Experts of a small language model: 64 experts in each of 8 layers, 4 picks a token.
Below are experts of layer 4 (counted from 0) of a mixture-of-experts language model. Rows are named up (a neuron's input weights, with its number), down (a neuron's output weights, with its number) and show model dimensions 0-95. Each number is 500 + 40 x the weight over its row's rms, rounded and kept within 0 to 999. Numbers have three digits each.
Before each expert's rows: "mostly gets" lists some tokens that are sent to it at least half of the time; "comes before" lists some tokens at least twice as common just after its tokens as in all text. This comes from a sample of Wikipedia text that the model never trained on. Tokens count by the router's weight.

# expert 17
mostly gets: " pri", " p", "sq", " t", " sq", " Height"
comes before: "9", "0", "8", "7", "5", "6"
up2:519497539549524537499488482500502479512480581436452520521373505585473441511450472523461422477495481545514485518540563518551493465441473483527482482469514529499562466454471501504570529488507495442560537498494501517478535509414495517504481532540444572580490470466513537569421489503530564548
down2:580525506512443539569575478459578457503496410465507546476444508481508452524446465510506489496597525544493511456478483528481505490456467482501529495522549507518482476488496522429430435472503498536530437515450461557468580455532527480451461449561433470541505496426479526471526477485514480577
up3:506493547526599543438504463571476541489517477494493477491469482579529505552488499485474521570480502523565461518499524455491429502485486482510392552518468478455517534489474548477492445559518498525446484449569483541569457533449534535441478541468578544427499438525477476544463419488491488494
down3:575505459519456497480489487535533541452487580554482514477441533561562434469537509508510488541512529490582485555430520599478513440449470498552542499498532491467506509574452467407482485518505475491469461561550487483544448469542541471563468463523491510469529482514560571483519482494450429522
up4:485520422452498525472539489458526508483499438532456503509500542487542517564532484441488467501450405434522469563448515485521428539448528515463447506477450504518511500523507525458456449549491505473461497424496518519514476502541410537537462534504471453501521582522410490575426486582487502444
down4:500479470469489423462508472440417403507552466497532469486442542490522496482531450539514542578498473451503459499481494504492531511486514425546548484526536506473510455532567449504419522506534508527564471444439509522514528426511548501551470504514485501446484508523519521376503428445540473556
up5:509511499440602487528461495478558454377491502465551505512498549524510496555501462488497502509499475469458471541454579547438496588497437483477434520508545516496503428566469456532514493485472454511463502503465481524466561540484460512486465379481433520499511573510483443539474475464488505478
down5:515491498392498485490533479557516534574451485532533553492546589450472530554470494502536440445498483512471495551510479478514541492525521509419430511463531506566473500532478513536524578536487499534582536462410553537525467537420503467533428502481559524527483535496458503509485501536481452573
up6:557525466532615467510536460514500474521550526499484412520549558545501520486485474435477486451477448518453549479543537534457446515424435494518468538539561499462489474481486484473481502499525449446467458458496499487510592489439494396583500542499549433453498520502449517504509491495521568491
down6:491439465488414391527472457506492474514458463535520479440454465430489438430473457502582489462585573534505455548507502502448480496461564444504503496505453512517507461458491488486506477422456485472528492479514523577474487542478455524515575486543520565456452519529485532469470549436518482498

# expert 34
mostly gets: " dis", " JPL", " un", " could", " FW", " Lemmon"
comes before: " |", "|", "%", " votes", "N", " not"
up11:456515548440522457492449426520490475519491521500472446591489498437491486513545478547476464539440500432392512472449522480460502550517449503502483568464471538538493428553518489567478469497551446489550492496521500471561487540487385464463515504496579577480527464531478469525517480469471483524
down11:442562404520557544568511508504470517528545525518550548501479493514550479549562483519514486469581483494543522436542520520478510524487539409480557529539531541485460514533455491555472417478476505453520495490517494493478552482431603522520501496436393514562518492462554544530474505522524530511
up12:554470495487474510530455441477484522475496541447504554530523507488499505498503427519489495487536492447513539555510535498525509444498575500446501533473515523457589565507465458572506524486561610530552507512532416414585553507498501439555563551432469535513537503501467478526539555525521543512
down12:570494483499455558472478481502576412489489507486485460441519551528500419424439559482456541492479525472464503491446527497541497499539555529528462469528532531520460500558547474459527532529499591490471443479480484510585529512427499487434540579548530494529423515514511543566547491488444506524
up13:556475538508454471428523498481477500479460506478445524482502497473502490527515448439482469524607467499486536503514504542600544525449496637501492461479472471500511453521507535458492498495499541504500419466536533479468472545506504438503479552561506499418402521425546500519544503432551535518
down13:529483546537438510478501537483499515511504487508387512560490531439439503487542469457488487539573513413525552510464480502501474500482520557574525489503456505475514544481466459550474566519385540533475462487453475523536518420410543452483542446486457476486466512545547549528497476464469551543
up14:460524499433551479486477556454435520405443529549441493499466541500491502443500473425437558579506472540498499500539516542507529570483443497451403474475483477482514418524461577538551505500517497512481525478496584476480450556471503440519472508576512474467466514498477446546530477459502489524
down14:522407497508446467517494497476544508457536524498499536527446503424491540558542472541486485467512469527489499497464523566525543455499529492420506452410466552528501463493437574502539421551460558502415481508508448474529509502497464408462462475483505517461486522580474436532495446458517570530
up15:479493457537464492466522471549529475461462551437444428482442477448480459510480527567498615553504445527559519514461506510536578559494524580446501485537504490481583524485521473573513495503520536516525583506520499552499526638508466503501514524523516494488513537511534514431542514498509539521
down15:402494463514516474462539449499516521444473515458500479513563539523517483494447552514535493468474563554486461534482433516473455525564542619474531537494497458515589568478513517572464488501434467400432510478486485506515511536484539546522535556551499493454480505452533466463532454528538481538

# expert 23
mostly gets: ":", " e", "):", "',", " +", " :"
comes before: " ", "3", " \"", " P", " A", " The"
up4:523507578504507480559520511456516471389449515482496497511573491568449490509505476496484502546471449498509580522459517517518522550507471540524556568516462525494488494452431485596437450484500569500527506432492567567507501507524496528506375474518568526478498578464538508528488505516541498482
down4:528509411430467486519460554462595472471502518457505528491492503481446474499431494499547500475556492494520523470474541472520489544484589453482500489549472460490484459437544526560498484554510542445514432519530481479535535480464558604420481444563472523517518512533486403517493533461508572487
up5:537491494483461445543492497473528480518460519480463477477446468522503485542510518581470549532415466489551513496480497534547613487461479554495460518479471491503515474505512494497467572529503523448471456429553457537543468510497443489469493424551516466499548543591479477504471354520489526574
down5:530550558509559422474434563502488529544552487424532413494527506478490525529551409448518459516521498509490492499500453512538446588496543472555456537531512492552559445493551454516492504525481550467465487548412533532516559480475431463470554508470538521497530446554501519492515524530473459447
up6:504486514475533485505509528444508446476475560514490512456462530530492462463538495506480480547509424463436528434528587460571525536460500516532497521552433481459572533443503508549429481463535578485521547475546516541533518464519517470533406529505466570455507528475524531598434501477545545455
down6:514446469489544498492470518551583479532499552483466512509454503525440585517494534497538553476604546488550479528514515488539483556527513583524540463513498545466484562470500447499459509483483538426477506551517594519502534562518537529539516519506527531490591527551534510458472445401510514565
up7:565438487448533508520528532501548517444530472540449498546524521564453515525469484485458538528481486480453465534472522478465487522431513584513484556486484545550501453505420503505529510464490463545577454485527449520537429494512421455394520418487515462471415504494537490576462480507526458473
down7:527482406573526560535514494516511502540529471543499556458534529498476604434485494422461509513479511529480474504465486444466478468520477504493468539471464456488409558507501518514478526490388407511516469554582516496529498552453461531478506569491503512421550472508456510467535473531543533471
up8:525530504548473459526504505441399362477469536473570476481512578552441498507485518511490519562575477456486490474506479520490435516506487508445502570494482523587474498502509519476568495459517587440509514458484483525522535558457469550560454516533493444516480450487491469497466463526511433487
down8:526452577515462478464559502475570534459543517506463508549566538484484448501495484507469493468487528446538503457546489426475464549472466506489543495506515464501450455474448507464528525615458533477534420503466438540512486468555519494436476496533463520412442461502516481503595483586541520471

# expert 30
mostly gets: " States", " him", " Canada", " Germany", " China", " men"
comes before: ",", ".", "'", " of", " and", " was"
up2:496541566492526492508580559499518487515486507522527493494548496534481511475521449544523534498482493401447454431542516428473473502514485476435491453441519542507505495449465512584467448548466545511504518515537513546483432518434466445508471445491440520525519508520389458523533484613510523567
down2:454570521530533491504502508540559457593530497490507492530504490493502478581555503544476474441442646423540511506504488495518518556516492524516465512484554473535450572489543509519500548535447525497479498562506525536485534515502567533459583531538445497507458465480560550510542566528439493523
up3:540513493532522459486383544501481518506516500551448522505430519512564411418516454534487557493517489492512573516503530435495528493450510474552432486539515570460448532441435504483507462510558526497510461479495516561462621532434465469521534470501503515561538491530473523464513467483534481545
down3:490420508526504496448523474502509521471481428460445446468535484491465436526481504518540467470482558479431452484523442543480484503468541510444508534521471455467552459503504471517481517399532366518467493514552448515558486465507563539530456498456521460443537488502401523464547441532536506537
up4:453556554512529489520516431532491534509480555506526498495523531540411525519523487512504562506526506552420464447470496441482448519522500492495431479543533495584554461445515513531480505423493520531515467515444542573432470595502479478453460504582444519486501519499473510567575441523522449539
down4:462514510485455522514533509496600446463431504494574436502506558496581431463494511552476503527512547373512499507512456479527516491532601576502471491449501456499503512458543487533498515509518497465464483496567401517492481495490465448464596468537510431490515456453514469522467477517475515504
up5:528523529374460508490456497404502528515502517476428494488464463508592517525499496491485495497501480418508460518485505546462544530529438565511471509519499448514551412523454451552552486481456597461478559509486438498495579502495507475448509518536549527464451475490438436531466544490525512502
down5:521513479528531499452466538492456436532505462486521515557508467496483540500503472480608483514420479568555498481516535503452474465540473501423549482454556483507501586523493483487495524512514478537476482488511528458515506417499577470589431578458444458536498503557504562506509615505515554481
up6:537467484518618501460482482516465518479510518530453534523492470539460528463498445469462548495536483576481517478499467524499532479415558601491501437557448479519489470484512458480470538466485605460550449544500549528533508509520465493541427517441469417526549504544485548482501541434482470443
down6:459513518476432476489524468445487447540485556472616473512536540555512414436515520492499500573486504482461500552478503490482525510519563454540464506522495457498453439498507534542527503470564515520484507510483440525592497447463523537464598499477597466408478445513512483527498500515460467561

# expert 4
mostly gets: " had", " have", " been", " has", " are", " was"
comes before: " a", " been", " the", " be", " not", " to"
up6:535624430520544503476506496525590497457547520531521493414463490528553443487544472503474567509543483531475550535513475523562395541500493512498506513504489478531566510491581523521519514509590536516440583514446492502514457485501484479471512488512466469472500516474513378529513548516515514520
down6:561444506461492493469543455474539541417558538568483534550504534512506502554497496543525452533500581535544440559511494537510521488551582490478572469546471462534486460488464519553540511525539500468506449543535478524494572500503483430555558423559456472533416460462548500516554508520486496470
up7:578535511477556502468501461493517541416546517483535464417452531522485474522451436496478545542529512525444569535485507574482498519475533453486510474537496472537545521497536545561493532486530485452481529500421506482497482424516480477526529542542472470514509561509459353535503398461492513478
down7:538432540536484534521578502450544559485556525567580514448471594512484482514527503530536431538499550499495462492422473499557424481512614510441518474506480456515448497482493532556494479463550550494479525497475530513506502464539545534536515499534401526517487485460452506509552521464540550465
up8:529401571518566454464530535559453524449486519521473475441436485498400510444506462569464524460500479428458470477550502471426465493469506513511510521466497515510555496476548475462451520487530533550432538479521464499438486517485482556499522501517500405542506508530495479457421423555532521507
down8:531426495498489487538523533518436475517505462444553537472497517489427503464542522498494464522492473509530443536488479581465529485480547498439559541492457505513532495440461480433445522466418451584439557528527490479583492445552504492440489550532413477525505447506475510416558480480557483499
up9:479489492393509503493477499494552546485524482503503420548415433538460474439512494438469476518484452532500503500488599482502514602481446525539520513521460496467537550476530508480521455593446490440465462485509482531575511530437519453544500448473481559469522468535469542520472539542485421498
down9:490485470458487531522513482448538553505457446488526445459423455461496546542584506493516484544557502513486502485456514429448510531523453532530509443506485517505554507479524519525493486532442503452473521547469464504365531473512638481520528543492443552470537450476440495556477484440463490474
up10:397494524512494513448495505535456492504463522506552518484562469494499483503548476454526486566485498464471495502508500416452504472448522507519543523580462500504468532593423496504478474485523548465547404519518446539515448467530469596488504499612493465504458482451491513544477384486513504500
down10:534482524413513471573435472581514493535462526499523470502481475501530393529519518453450521530423447517478551468501468564515445512519404451542491498487556493495532479515530459434560558483483508437522507409483543490469465538507396453449494501475509502473497500508541525494468514548554507481

# expert 10
mostly gets: "\n", " Clade", " Won", " following", "====", " card"
comes before: "|", "-", "\n", "==", "===", "The"
up18:529541469428533536525459557520434519474428543540549501406509497470531434547429465454490470512541478445545562524485463453545446541454487618464467524487453435496478449497467497545502480521558524534506495452522482482481505503520455479498539473540510496512492436450486431453451531551507457529
down18:488450510479476473564473515464509541534545507430480556450489509471587477465550423504478522471596467460515472508505470451473504488544535499496508532487499433487504517524548432510511537471434474490489533521565519408473557419481505489489462432551489489380512480436495484448452558546489491498
up19:509372559491529521491517492499551450509463535478466437555513501498419468556498496522463526487526433474543553586573479556461487502464445497471500509526521537453587499511499501521482491485485535428497586490455483449520466521475496500491430532409507495479522505488561434499519464532512577475
down19:498426515533585493497546523493532513491538493477561465531458493520428506600473515548458503533541420445480586480482521487568563494473473441545439512455578538475525480488432512499484467483496539510467525484450521526554480478433521514429445513516490483485492513572505442572513526571474522490
up20:456468543501501501481485499512483510448454441451521398496462583528545441582482481445515581524571485541534531505469497512510459514496466518585472586486461553399518531485514468546474479488484490460523459504483537421570479496478465460469544460527475480492472507529478470534578504518533564475
down20:521473564570478454552508518514456433524548549487551473497490489504436456412433535485549487428529509561473495517502523414539513512524464540537505515512480506476509482522540493506457535512498446517400459499517515493488506436482561534431398566505501504473553534436443432513546526549494512475
up21:457475557441543536414476557487453507492532507484523481496422449583508446517473424505493552503464446473460482513534555512495470537527496475497531480447518505515534454511535496553518579522432499496513551423431459466562483567463491531496442419535482512507451512534432564456492483525502554475
down21:538528505468434556476432452527470547495457567556516557507506474554515483454601518499502452535492495520494496439550501490455500498454479535471565481520471498502487474531508475541473455477394457498464555520472557524497443542505640465510483407552451510506500508454484525482466492514485437497
up22:520439531481495463517530475509479554457500499455561437558520509536548458493459514471471443508555487509526495392490579508405550486486517528456485521510490510470502515499503530513468443573515480507471484454427526544453561499436464485494498473440514523558484487532570486587416436533525546443
down22:436517487563535530513556428525489457550553525496566537446483532488473480419499554506578594530521552540428506488484469558520535522510544460511533488535435519484495507524543471428498488504561530584453447462506560468464476503499436519556508473484527497468511578543464526520460542508460487546

# expert 36
mostly gets: " Total", " %", " Time", " Date", "See", " Location"
comes before: ":", " |", " of", "==", " (", "==="
up17:518488524449502488489486493524601493422506501522530426549460452530505518463572479523509460531535468495559509487438548493522482589529445487509461504488575482504531479451491495617465455490511562512428514481504540499593574502472477472573455536469453489494502480472518514455423486496528515560
down17:511521527554541570486533531563555521469555469608528469478463511554516502425488527516544556554488505453525496481521454485471521460528480543454526479537580451516564498490495499491536539507549527449481469562563550502565499439500511516608492520473515459465524508501471500432487491488529566407
up18:497566532444528491561493551466530496422517484507449469529500537472439540473570507475464493546488503518483456600463566431452512512417461477529485534564506481494480426483482451543446511504519443480427529433515486497415489498445479444488526550541560490437489482493464463528558544488515485522
down18:519485477488534488427531582492415494516514477484488511444464513453558485542473453507515448424513490480474530510483539467499458481512530534523451469522557543470498492496446575503534478537577525542422501518534531489553548447488486519488462551506489550532402518499523427553502646507492507472
up19:461495534517539502559498498495590508566530483513471490508491481505515412513515482412479550505457445537463550514484477468540527489449501522556482468457481527500537567483477550441473409551506493494488462502552492523518500472513448451538512457449455525539533511590431470537438450571527411556
down19:491518524516534486592460549455454586560551500510475582524470466435482520516504502475490532516522503484516503456497494515521558555614525518477491536419405474482525458458446508502525535526529524523542492542499531528474550511603489482568416472484469529495550506547442512472461505514544448509
up20:508454580451479495465447545543569519564537543471457491455555507455481447486532514499471577497458499484473501564463540468544447483507524491451538550527522449471505474559461479584426564543557488526560464535513474535551475548435460493467507500489551535492550521506510464546548431462525508561
down20:515519512467430518567549460501539520534465475463521557475462457471475429376524536513524477460467549513532548446567506471575477502489574557473543461553568445475527498557489464503546549519461536557464551548511536539519534505500594494462498537507489534457474479501514584500533510490497479499
up21:458537500498518484485516478501536544512552534514584498519479520542509457465454488505432479534489494476518555483505506448545490483493496564455495478488445500489473444578482508494479519528549436570429452519461532568339437568466469467497474557548509466440468462489474485539506460475502516575
down21:502535406517434556566515493492600403597527499463523499491475477532507467522466516577490532499493520494480542530476533475538552517547479507497505500475477529491521441501501517553468518450466452493511467507507543497429557472545512520460544608452526510407499497460452450487450489580487515493

# expert 13
mostly gets: " ===", " '", " ====", " ==", " critic", " exhib"
comes before: "\n", "-", "1", "2", "|", "The"
up18:487442520545490448438508510505512514454501487491526518501503455494384510528494498550444502582453481504548507453528490545518464488370467536423446496504537506476513523426443494485441472471547529490469404459483504530436524539510504476498469523546483517545494512482460488503464477542525414406
down18:479464542575492510504476510529546442558578488535525492517502409445472459564538561493436473513508525518511521480483407558518435408546473536492426460442523464504472536384557489527490499505487540511495470547464488534493549485469488451530464499465519513482508463578539478506513458520502518561
up19:445490482473501563503432500458477543445514461512502472485479478514522492544467462480485547479535485546485541480589498412508529513370481495444475506499576463524482559478524516517514556489509473493501421441436520469520504526451468473480448514436621420519439498506475474551483461506515504467
down19:494418546488542578525522561506487440477529458524512556435517470558522486516457459463578533453536473464563512558523537493450537538527520511460519550491554525548533524501591537509440506528528449533555446457533570532470522558540495496540548469550448515558540520468474481484502453500426477499
up20:487473471541468517500482505466521511500465504490503501466491542536428456596490485506446553550524478508530515511517492465553544554464422469487498527511408492562530512547461494616427514529542498488492451425452509458477483579488488528489422531529524438473406486458475463542511489490537574466
down20:516474538486424548513516548476501502511480483575533585465541495560498488530461521554541548491440536520547531539468491523493487523508515486409476489490464520430545445495574515485467534532522437545435468512459518518471433522497509511522491356556427533547554510491490490491570515524531477534
up21:438430513498502449512516533518518489495484490509551488502452509443491420491488491535482561530496473459467507476532513471559511474368489515465511507466482438537498483533483527521431536434573518534547518391490529516456491545428492526458419479578546471541449474482458465549512453494503542439
down21:535451457545455555493521502456492471587545464540506473516442462511493436494466497527459473518481480522565510521516481530529423513524589466475430453487508466440547515498532544492512549466508446554507408474450532473505475493474505517490460517547456470635473449530525528538554454484551447527
up22:511486472520481590521497510494564554434457494415497480547541507498453401496526487430451499496549496560506499526598495557464554571498471513409469529470525478493547476482504561483473494501493476502498471422461573493503520544427521506484557492521548537476506489507495428542441477473547543534
down22:551494515451507480535568530562526523533478489473498526469482552541531450480423484427506473520563435524517500478472499538516493516507574542454510529458463447499487458488539570463593462575510502518543466463578487407460586511537507485533456534538510563481597534463489511491477515549485508515

# expert 3
mostly gets: " ==", " ===", " ====", " footballer", " critic", " politician"
comes before: "-", "\n", "1", "|", "==", "The"
up6:513522527534480489467491494508567478487467445498484420521443481550491508461498459498487563623483430444489524470520496491598551480495457529467546445477514503571516492563472509493528488462518512539476485424414528485477556471534480490425407458528553419473516485465522451545496514535500522509
down6:544505483503446496486530475451411529538486486543503463434482540492516473509487429530499498488415435482485521441496451490505493570436516471496460485458560497545558475524524593475493534530506516561410568506496487468500506503503556524538425413527440542554513544455456499510541525550553455461
up7:529440505530495495494462479545455495477479499485467510533512501457504486600504439487495487504525482493573516447550501455573543565407475551474526551512500452471515488518506398615524481503472480457466394518542493471478467495474435449483492455473524461489471476474502474514484473510522481377
down7:533434551482487504574519468508490491491449518504454498516475566491547477542524496467527526515563490476526483554487474537490555559469564477512550487568456487580473416504545482545511517473514542485520409493601511538494393509601460442509499510478514506444523562540440522474520491450481488487
up8:482503490420485540532456571470525498462461496537451404488461431565521527520523445518498456520539454553569498533527543434532509566497486480516513519539533540387579463523498497519462477433471466516490507488513465509487530518482507484501402399513462563529449485548479482554504500463510522502
down8:560461454444508533522589519562531495533487484532542600504502422514487534507590528434452481502501470530542476517561556467503446502542483475556522421476459493548523525475492437515448525471472468464514595546532487481508499516500537454497454497491400551507556495540485520439498467445508504511
up9:465545543537528432513446505489478547450483487499462469546440408550494464509520485508470433560459455524502517508439493532522515440559462540502462559536493546606526574542471499490470479492524537523512457453479472540509421543502473504483433512510486498450527463557534471603556501505507463441
down9:497438462547492463513572414531437495523468521497587454450526538514492487463417453521570589498526470525483517451536532461468566468464517495491517585492467459556513492461577506491422502489471546469527517416459496506441525507543445527498407497496463492533529532481526462473488522532521493503
up10:471436565526544515526525476498527521428551488461454449591515558542467469488454494529466504522540488544531531560591517478402527565484437553502543510434572480528479544509524500561480495534536480481524521435533418547480540483488509469457472505506529566481448453537512480526461472509514443523
down10:479473480531481522505556524527501554531463499504529537501547483488471426517503589509571482385498483461520473556508476543452559505548482478523583512442557506599503498505527489421470534462550535531550442485534433439477495577497461546505439502457527551526516517509483495539478422529487502523

# expert 14
mostly gets: " Finland", " album", "   ", " films", "7", " television"
comes before: " |", ".", ",", "–", ";", ")"
up2:515469550514471505525529530558467563458534491472541490474424493513498495572514539537475517556566505418539428482444531497497563468488462483404500465462487502461549569509497552560390467515516538526502481471498429514489469534505499563522482541482512518485465501491557434568544504589522489539
down2:523499549504400458521472495497558493481491537551562488478474494459530464503498558485421491453477414534472458454473492499544550455424468418502493480475514532545511519570552467553507494482522520500558509510509429582437500481431524519505491575470507567479515559517570510502475470571549522468
up3:512443571452477457479498527409532488446484541416526489544450501545512513493516501512495533518518496432527475504518534502550520557505483490427541501535527486492527437493424569535430497575493500503598444500470499439549466475499488516527503537470455534546413499523573448535453476466549541453
down3:492415571575497493469567581478478448434524465507542486534551517465523477391551520539483542551520435520497435486474526481596495489553502506474455492557514446513513524573492520526492494479464584481523492511523472423515458474540478513526474473459489479551510543497547473473537569526524546501
up4:458547522532473498519456443481500462490540453501474437580520496570504552518517455548442510504579520511462504475491474482482532434497504502478540574543476430584476535497490577478435492556491483519503444509538502390511565514452464446568528535508509461408496489474504482527470474542535555477
down4:476501531463505505392583531544458486520466484449481447568484481503470473503588492485504539409487562485518500459470469502524586459585601508481464481550509506416596523495442463518503448525491515469485434550493525509489545471538520476537494495462492516485569457515489470478535489488469533493
up5:491499491459434509482444490456480501492486514465399464581501483502512505478483490443497455573490454510452482461478542555570481457467543504512519419471402520491510465490430481442516524476519488483462488414519476572562510541452453506425509527497441459427433506480490445510497489513533547441
down5:481535581512542515579469487436483458531513533544484519514488467466533515548520517438514488454494456483532423455485499531513490445502550453496558458505537547507619525481546554436548469493524515492464462501451508538527493497463374451451477489456480432493427503539542499423496481486502501540
up6:460475567498569481445463457513489493413471589506491499494517475536414478542478444482502540539521446503511533490467551463481526522478504540445488522518495547495543476499479538502494540539511573564496483405503471475473498560447454485452391526455577499517414495519456460459478449475533455499
down6:421561526491547447533551509553505474509461462475521511421538474567492500548526494505542484470517511517520432550518525526443490512498494398568579517493512529521498518581461490486497482520381488470515473484511511522506531488523548495509564488523558475502535474519493445516536534521381406496

# expert 24
mostly gets: " at", " in", " along", " within", " Lemmon", " through"
comes before: " the", " a", " by", " which", " an", " this"
up6:569560507531483478527495468537533517516548500482479499429522564542460457555430516517486457506514527501472503551555510498472515522429494466478510564550466528460490472456494486507424490472592479474490463457504480474526564542403451519555457503445515577414495558504505396498514454481503527448
down6:482458481477473458534419472507525504437552509516428409589531607470472555449523472564561515497525538492549504549513517478482511494523587529543515561589529534481537566468474479480528474501483526549520577527549493487525504503444549494513515522403534524543504478493513503519511535466506475527
up7:511508539469516500454536559462536464511456571533580476475512494515492477466579491503466450567516428547474477557485540510545517479479509480534492393456487448431472490504452462567531471460505472437486436458547493500454433509435493533517477465457584548443509468516542480464438499554539516487
down7:502492588489439466588426445437544522541521411511456471458480555429467493471514422501478478525492512514491519522516488538514521424522473548500472446504572511489525514487518525570485491504434512444510533502530553519518515479540538445517500459464451502537536456418487541472455414506436519551
up8:466522492481539516396414544475486570472558492489517531551472466522535452468489407455472547497423498534433525424548514508436503522480499462505454486443532461458480530526494532496500539475589477494534521466448569431462453478474528489515507595526526502466524514462514541530493461553526459487
down8:519521515410500545488489537512419516504531523588546516446526581429509506547563482490496555511455526468489461436494478524451428499545512492552473514478505538489527488555494467538569445452528474489453474527488489453543478439460563550537482524411450463476565533469540496531481562561506471522
up9:579470484516511387514430524481531493488438470506513517492521450513553460443485471478462561493527484476474528447564430522519516518466470458481434481441570504494496505515541484480468480559568490519568559498514548511440447565479510514469534540506444458522497592444461427465569487478500525505
down9:496498443503519489499536488497501591458512481460550492492536449464530480460506507494551431518554590490541510540491468557497495487511614416510465484544424444432483496527501520531590455482529447478465533535511452493542517559470597453430467492486497490451515547478539500545474561507506480491
up10:512493553535523551535469520461503506450496504471467527538533440496471465514553469471497493486522510422545466515446496475470537595448494532461471467480439512491468356526508471538512502573533476528497534477491491503471474504518469538489452468528529395487426528444514391530461450474559518465
down10:520539539530484527460459440525487449479520553484511485484485540471488542438504489481462446532524584527501529465546545515521556405444522574518560453447504520483510632477485492455434524432579447439499488555517565533533472471494473487502482499484511525471504505507520468434443559471469482535

# expert 19
mostly gets: " rights", " Air", "0", " right", "2", " call"
comes before: "0", "1", "9", "2", "5", "6"
up16:580486509492529503504441442446493549522519500555519522415501485492477509532453472507495491549489484530459451482477501555523422450469479551443425521443494547516483468523422527611501467576480496493511537476476524480441517553464482519550531419502496538536419468525582444498494480527497449455
down16:519498496486506489533447460505413536503594503522477552519505577484528462537517510484496469540522456517552500457375511503509463411524475526472498469475551564571498497472462486479572503453465526552466512508478435472523475505464507589544437493524495513582499495466483474444515518438467441431
up17:547501541443442509502521438545539474473549528457527537441481534468473491487527466516470580529520498460619584447507517481412497529479481506511469545572515398500507490514518471585463474461574487537539546521505544483538588508461475480528520466487522518530521519500562496506487447445538483509
down17:416581386406502481563510488472533456538490577552443595484480489502530517460485552490493510482495456485506478478489461459456543512525541481533518529500492464454478504506440503508440551436501492485543495477524475529546473469469501531543509546438499538510585422517470563449461492470459464486
up18:554501501463518498533530579467490457505559603439512518522487493498473514505471493543481479513657464526526495561488525512483491461426477505474503520519593545500492517490434529474489428504552514468542514443468467508406462565465494462533508456479466509530530457482474430466491449540504459522
down18:543544473542417485430563497465490519510511435579483476446477583436503535482511513576415470537403506501504525424476473499486533546527489497572545502537495490518502547569514436523510490526524471456530520523502583441514492497550581541464514508536545534495545524478539470555476509516483486474
up19:490454485459470518409492569512495540490491589524495423460533492521431480494490486469466455491523481498548511436490507527443461505504479554488488543526487491503531430476499493572478567578622487529490583497520473547507494511530493496521484474407538462434498485543470462512434506572499557462
down19:552488443479486533501458498503566495489500496466439541457528541499479550553523539468553407489536586489566569371473479502479491475487542522514469499535538506492480499549540464529467551530594466456494566475529535501484482480561617503509498527474562486462514470493540504452550525499513528520
up20:512532545405429459440516490496509487524399513494449481466553538515475477555467493528504488549485499510470492476550509533506521454488481488464548483532449506536503499561492519494473459578536492548539498502543479550514572517540438458514472558462555531363510515528549400469461445518495524524
down20:502520439544480475591408539465484528534547509461476527510503472466488543486493500360522478444495576523534538504509478493518464517485556449472542437469544533487539472541411482495521534435493490482525503511443508456442538479555552463501550542488558537535466488480496542491463512472572474566